{
  "n_layer": 9,
  "d_model": 256,
  "n_experts": 128,
  "experts_per_token": 8,
  "d_expert": 48,
  "d_shared_expert": 0,
  "activation": "swiglu",
  "moe_layers": [0, 2, 4, 6, 8],
  "router_score": "sigmoid",
  "normalize_top_k": true,
  "routed_scale": 1.0,
  "balance_loss": 0.00622,
  "balance_bias": false,
  "init_std_router": 0.0169,
  "lr_router": 0.00225,
  "vocab_size": 2048,
  "norm": "rmsnorm",
  "norm_eps": 1e-06,
  "tie_embeddings": false,
  "optimizer": "muon_variant",
  "lr": 0.00713,
  "beta1": 0.93,
  "batch_tokens": 65536,
  "seq_len": 1024,
  "train_tokens": 350900000,
  "steps": 5355,
  "dataset": "wikipedia_en"
}
Below are experts of layer 4 (counted from 0) of a mixture-of-experts language model. Rows are named router (the router's row for the expert), gate (a neuron's input weights, with its number), up (a neuron's input weights, with its number), down (a neuron's output weights, with its number) and show model dimensions 64-127. Each number is 128 + 24 x the weight over its row's rms, rounded and kept within 0 to 255. Numbers have three digits each.
Before each expert's rows: a language model's description of what the expert responds to; "comes after" lists some tokens at least twice as common just before its tokens as in all text. This comes from a sample of Wikipedia text that the model never trained on. Tokens count by the router's weight.

# expert 57
Description: Digits and year prefixes such as 199, 201 and 200 in dates, ISBNs and birth years, plus following year digits like 200-4.
comes after: " ", "–", "201", "200", "-", "202"
router:126169151150099105152163121100098114115099133121086118130118155125160135078117118125122154158138157137104112119097119136160123170130171163086142119136108142140143127139117101125133133148117129
gate0:165110138134102137114122166096145148116150103076110104127135113126152141123104091121137093113130118125160093113132121114158143111136107102097149111109120157163193138118148075110117102135112142
up0:129162139112064118130113105127141154136112158130117129119109111154106159129111132119133138133092132182117161133114170086146112115143147114101107111164112125164094104096113107118101127159102146
down0:120141134128135096140164087160109125147131142074141101095134150138097119139118131107101076152112141160150122172154100114128130088112136111101114150110109142154091118151051123114093092157103177
gate1:157134150124152113161107074103173116107118160173113125075133088158138165134110126132090146158117091072108128164154105078111173105126154156140096159107140153122139178119121100191112158096094126
up1:129106097112129128130090127114120144121113143099164133130154150122124090134118092153124155094124118136164142144161116162173178099130106142120156137152075107136120110122134177117138105085144100
down1:126124141139113147163109184119125121109105113088120098128108144060114140138138100112144158156125164113161167099121122103157110144108112133116151115160102111131116137130151181125119132087100140
gate2:111123150142087147129137140139157121136103102130173177127130152160101102148122145129099150137113097145141123097111163109136151149140147140095086110117152131099153113109128128077148091113109116
up2:139110098132118110141109102154168122134112108149129140119147120145131107122123137097131144078121111127124123116121187124151131139143168145123145113123149095152141086136135148123143126153148148
down2:108177127130153125123153126143110090154129103136106115092136161103134115107156107144131108148100125144099120104139136146118106123145135160106149138105134124075061123130126141111152142113096148
gate3:115148128132115140135093136167093129164177092119148089157167112149161133125082091137130151120133090141109106097130125118161163134152152120164109135176135134160146110140163156094118167136142113
up3:175105132162110119112121128089105089105102129137112170168121161120128110115166121152112105124150104097105158137107147133107141126108153123114118116148134169136128132101076087115042148086152124
down3:154130113133123112124117136149125096115093182130124127120079142132114178153123091121074111115157175108157196092091149107104119118158163116167146151145165128072131096146146074131161122123192130
gate4:124137118127089115088138129087140103151106120111145115135113141134141134108152143095098121112134120120158124080163149131144134123141155148109132152099146101148130136167125115095135144105131136
up4:132130097131118105124151123108109107144102141140133105125108094176114133136112143150144120110109086120089132088151178133158112101107115174063161072127117124158120105086148089119143135144166131
down4:144121114154133089174129149128148095115123125155064121145143107201100127093118087103171124143150139119117120111180107155102111136143108106163124079111140123155096103135125120125151099120107148
gate5:189167152100123101110156143158123135118159170178062101160072127133159152100137121183141149116136104116132113132141074145129140140139168128106152153129106115153143156129141159130128136122120072
up5:120142137121177143118069091078141140135114097143122147107124150115110115117103128151164120139133167100126124131133147126105122127162071131132120108169122124151118160130112118072149117121179145
down5:131147159091116125141136140119152109135137145134122162078154094120134161148119126147126180127085136129128118136096099103137124123179090124145115074126085162119148148123169096136114103143114082
gate6:126164116115106125096148125143094113121128118138086145127105133108152128138139078125138143131156105158114127066153121099107166105163126070135141140131123141134112122158147157172079127138098147
up6:096117111135145064141133145117097120165131149161124141140130121108162118158144115089073122161119147133095139122159171144120139162110074133112124112145158140146124125160094124091113117143081120
down6:125142098108108071140092121107121150116163106114159130141140136123167093157098086103153141134113141139138169116128109112139135138141128146143152118147089126140141062120096148160163134172131129
gate7:130138132146088109144111119115134131104090146114153107133122162111108134118145149103148167138152166138099162162136144144127125132144103111176118109137147092121100107149117117047136119183123160
up7:125134111126109169145147119132116113139085117090112130132123154151094121123127163106097142126128124096145141174117136132119095103162114128114155120116151153102123122112151094126158144125138117
down7:170135101168117119102139094096085150153129153134120179158085119122116085144155129105111138110131098099155108147134120068155142150173128148171122101114097144119114104102146113132113162107138098
gate8:079128125126120137155154148128124118094149105127152092116123112129113126149155116141127083194106137123116097096073096150132078170128117117164113098097126131134125147141131124138142108151149109
up8:131144131141102101166097147133178158116135160147127161120160097122148154134113133157129187101145143165158150116112140139135151141115083156132125094063131128129184129103188128160094052167132157
down8:112112125150130163090182142087109122157099145129132113124148132097098159119113138129106121140126115149116191098119131111121129089084147176111094108099153103132116147150140094119123136141157131
gate9:105132134142112094112146149161081115136142120107150163142115093090158153136116119070121156162142116146103153131134129112159122130092158140096128140116132123138144173108124102149096136170143121
up9:151111131127149114081101146121146122133114100135104152125120070167124158117134139094135156098160137116106113144087125139147158168153133091143128130179162084104100132167142116135128141164106108
down9:072125087144126129129118118090134109087114129150188124089117125119112134142137119156113138127119167152146157127149109148136097116130144153169155090128145101112104125103146146143147121101135116
gate10:130144160130112111153084161103089114144086141144126167187104146125161115085117137135140142134114142128120143130106123143154139156161149152121133091152153167145082137137130072121155141176127140
up10:127143113119125100154143092116128145130142144113120100131114120131087155148166166156125085141163161118124126143133110126092170084092153066170147073113129131158179149157141169155158134131109106
down10:145116126142170163129104111149158149128082120126109130140078140153099140128173126171138178205123114093077102140140130144119152065145155143141110189132159168153131126112104140118096120132130111
gate11:148132171154143120097143117133097150139085101149119122127111130112140141127144100127129123116117126108092120150143129134110128131112115120116126152138121165137129138108114103126133119127139123
up11:134124098092160142159089101085148132132146142175136141109153126140089158142162129144152125120082145158096104124122137104132091148124124115145143102125138113064171149104127148099148138090148186
down11:143139103130103142094119142135133151147123147119112162124137103166117087129130144097108120117118182149155119148141109106153122155145135153119128150112107090172165096137144149113092114155145093
gate12:135144158173147132138095145125111129131124138114060076125154114146133175143114209105085153151132126131113138141143128103114157100134106128095181118141134116160142177143109090158133115086127084
up12:089120084133115122138110151093155167132145144177146116120120157131135137132082132142140169110137162139133138147107136131161171144124163135142103105100066168136138117120117124105135150151138123
down12:121101154127136151121123138130114148095126087113146124130129078130123167131162118155127140147125139125122153101101137174113099125128101129099144089133140155131131145135127148122140142147103184
gate13:119127134106121102072095123110146115101100124144165154131112153116162097129122135123145112107141142134104127074099140088176128120120103158139187110146121130155120115110097133139119035130155130
up13:135152111105087120141101100130134077124093139121092162130154137141141134119124157147146121130117111120104135104107091109135130155176153141112133119141149129109089100107136070160123153150118190
down13:152127149086136094122085133135106133120155137134136072117095090163125136169154134129139128118132128082076191133115119118111158090162115105148103142130101176114142123125106141138113125151130096
gate14:111137115146122100088176146121150132123094103157136131111122111123135130091132160107141177135104105114101144114097130160140144113085098149123094107126158105109138100168082102127127151150139102
up14:128134165103102117091103118091094114131133119138140133154160067132142131137124113122075148145158119105143094090138141153116116127135106087125124170121112127090114073125129085108137118092101121
down14:108154139145079177157122124103129135115098128128132158128155120116143142152186146084159175146085154177147140151117158115122122139111130118120106110169103122110110085132144126115119145098144187
gate15:141101130111132146100157126171099139125135137129150166142125089147188156131076114135134083089105107119121122150148106144134101137129115121149140147112122164158097152151136144108136154104101136
up15:156157144106139125105091138085167152106114150149124127116183119133091136181129114146115128129122122107146138083162148142149154118132110130130165124132147079149144087138136148115151154117144125
down15:154083136111067143093132144125131133141160057161128147138173153133127133130098091117116098098112141127118128155162124158106144141122111112139089127156150102142165141160115112121103154135151148
gate16:129125123175103126083152098115153133158119112121100138129101120157171093099111120104077109133136145144087135124070161118100099131125160113124152153092104081133127160095121115133105112115137128
up16:125094120101117103178118123134162136125154174158110126157136130095115147129129177104111124078109107111143179120161119104155125094118167101128174121151139125168152146160157152153125153114125123
down16:172087123117210124120146129169081165122127141120112137160128116118126136111112128147141124097160139114166106156115118113140111090121132140070128148148154159137132106141139115098132130132150154
gate17:167112105131124130105101100123103101161127123130163158160134178095153158126117086114119156099147119123156135142151144116142130142123115129131116137099114104133102163127151133149125147112102146
up17:113117123144092113149123116115125104150138133109146147130131134119087171091132140137151103136119151133147130101137101082135151118131095151119144088154147087113175140130183172139125123097134146
down17:152169106117160069129110125134120149073098132133164114124110110162140100164120125091106135120161119190135144086099092151128129100160107131071178153158117153146144062164141167129137105104106125
gate18:142148159123131147125191085142123136140121175147133146117144120148125126117117157096134111131113161127125128104161079122081098123109138121132137156087106173125195105110155080167139135121151133
up18:088122119116121137128123154126137116152102147148142098142155111145153132096108095124137151096099134145142095103099112115078129112105089094093156180149087110131132144112169114111131127129137109
down18:127136107135130103083189112130156145124106168148143172111108116122137129101116123124135127118129101130135172151153144131127105168133129108107104136141147161123097134115123128145103120093134132
gate19:124126086148140182104148146131130087107129101104115127160103150144147113125141100146143145131135117115141096118166161101129123134096145079123130110145119138161119182137121170120107093118136160
up19:166144186086166127079138123138110105107129109107110106124106112103123120140126161133145119092106107161146121137166109157105106115132116114117143148097130131131150140156134142154085128135144149
down19:099135137087144152121103135102135122116144197172139134098119133078158100084129145143157137135105134082109096098123148147122107100151146116108161089111108068118142155118142110154116087115196154
gate20:137139120114107174132107099129147153148119121120157120181090180180141097171097138140135090100138150128139139105149135105123143104124177121133123112110168125127137076106141141156112106113124153
up20:149099150138157098124157161160153083116116131124148154110103142118111092128139136140145117151116126159167128080157125139113111120159097100152150106099180148127150156130110074166120099099132111
down20:117142169144107132147086129110112093113125155150147084112122168134150102133090158123121104139133154154095137094154132118076126100158130114110145150111180111067100140117109158127172154114135081
gate21:150177170142178122101109126120157151102088143135130089179156123097118122085176123061125118127123136110178104109123124097170099095129126120124150112122133095127120137149131099104118108135114165
up21:123140148146109128124154128085125140142136153096133117127167104137123099135130130110148142141131086151150118136133159095112153146133146135113169131127140123139091162114121150140119138147137120
down21:137128152093116154108127118138103108144156099112150104136142127146096104146160100098131141093114182151168142107136118099158097119150094138116126126104153086121120130169123096096113081128116133
gate22:083123139154090154143142106122125159115162153130167112186123136143193140125132128118113091094124126153070131124110134120124124106134158190128128151111167141144146146103166115162153126144151130
up22:113118149110137162096147131141154134163146095152111166128130120086088088111148144098110093146127142130131113146146107135159123170136073119103116110137125060105140126128127121130138129152142141
down22:100119144119126116121148140134148103148126115152109144127107131124107156110090126116142127113108134125158147124116092134128106054098151122159140106131087137097104160123072141133116141141160114
gate23:149110166112136130139155092113108124118146108135126135092112091101119194080098130130149111155118131128114122145160126127128121135152141116108079077119149077132133148136121074131129122111129163
up23:137117153130130103137154155146151126114131135154134122154125110114159117122127183095110180165162125136138108114123113102093107141154117162140103155105113117113116084148148105167100137088126124
down23:081152084169144093161103166165140146124099147139145131096153163134145110085151115143116118116144160112124137100165135145142140191135114129161146142144146151129128149134083134134119128136162122
gate24:137120126127118117127137156136145142161137135099141092106088128118118113162138144110107142080130159114135166137147122112086094100120151121112160132149110098115137098150126142089158098137125158
up24:185086118163124080112139113138086155111139182178129151134091121158128142140138156155129150143135092093110145126138106079129131128137137141127126081130155127155129135186116126143128120142111143
down24:159142121100113155115106116169103127133145100109156140165137177129106096154135056139132131150116067136116157099153095154125136144096145131146146115160123099118150127178118125110131131113106178
gate25:090108142112150113175109098146115103121139148186164103150101113148123111139098095128133141144155121102116132130128111129153104114136184124116156140105144137155140137078130158133120164123138137
up25:116088125133091113120121134091099155122103154116080096176137146174153115149128115140089127115168080142088127131108128105136120123096145114116127061127118110162098118155093097181140085110088127
down25:152082104110178101163123135182135152143107113099107142127125116151144142160130133157148174091124137105157127132138120123147179148131155133135152195151127138150083086148121170117095113110070124
gate26:110158124155162111140168126139113133136140139127120124090064139152128105129079152104106110117073130120106159121114113168152104120137126153110115109158147101145098094115170118092099107141157142
up26:089177104141110125080125105096151148164100139123124115109134140136091132114167194145102112161115121095182134147148126163100111134105133119098115106138104158161100139112139142182091131158120122
down26:113100103141136137122136122171115126127121156048125112134109106133152134080139164119114115114125114118133126170147132177108132147145135115118133115136148152141123123149155120125140142098143120
gate27:148155124137128121144145173139084113094140168118160086105090186098135147131137133126151141131160118153102139100146097108118155187134131158107132129163141106130126144120126101146136125159133109
up27:112126155074129096091137160128102123135114160130106092134118137092145113134152126103125115119133136157143084095116097134089137165105144125101149097116153143121104108154157161113143131134088129
down27:120155082131103154127157111107161114128148142152111132120145144129086176128150149109147135145126120114117123116110107077141137102139173114163151143142137120122112137102104149108130129121148140
gate28:134111134142136147112143129147151118131161124155113126139097172140136139133108097139119104104085140086149078168124119109138096128131125119113158148137140097138137091143140115081143142097103158
up28:105147098160114128142142113111129105122130192133118122135160092107158146128092138110123128126117119082142136114126150135114088138122138163131119121094142128147142112091163094147109140140134115
down28:129144143099172139116148117122095109099141150081133151129110139151115112109108140082135060173119137168089146160139125131094110132118168122110155141140129114140093120108142120098133124125174142
gate29:148088175128120112180134134126139162122087145137102113161166124160102154110162123145126107123131139111137141086140091172135086135124162126126085101139141122132169116142129148156113175085153050
up29:143122113123132110146149132154144122143131151149133164105151136110099141115146113084140133110085156120101087138128093141122121149108125157153134168138129136107129121107182119120138098137133160
down29:180120134095110107130122127132149154105146167123118126153158077124143130125150146118178141146109099094137159148131170107170093135112136137106102123108097100127131140148120103119131106117076183
gate30:137111144130140136102118159095150099132114108146151148121126132105135096098131100116162116142101154143109158098146108136135122176146152119139126123101134134091145087123093104124121112118158143
up30:096101131144152098154161147155113084098161149126192069104141074120125130161129125164134130110156118118115159134095111120148104115159124164158154139095112137120149098127152127149134115152119154
down30:143131092091123142080118151120124105097147158106155120129124156134131129150129083120167145111160149163104126163086094110130094135126116114128134133113125142130161112113109111170107166128108140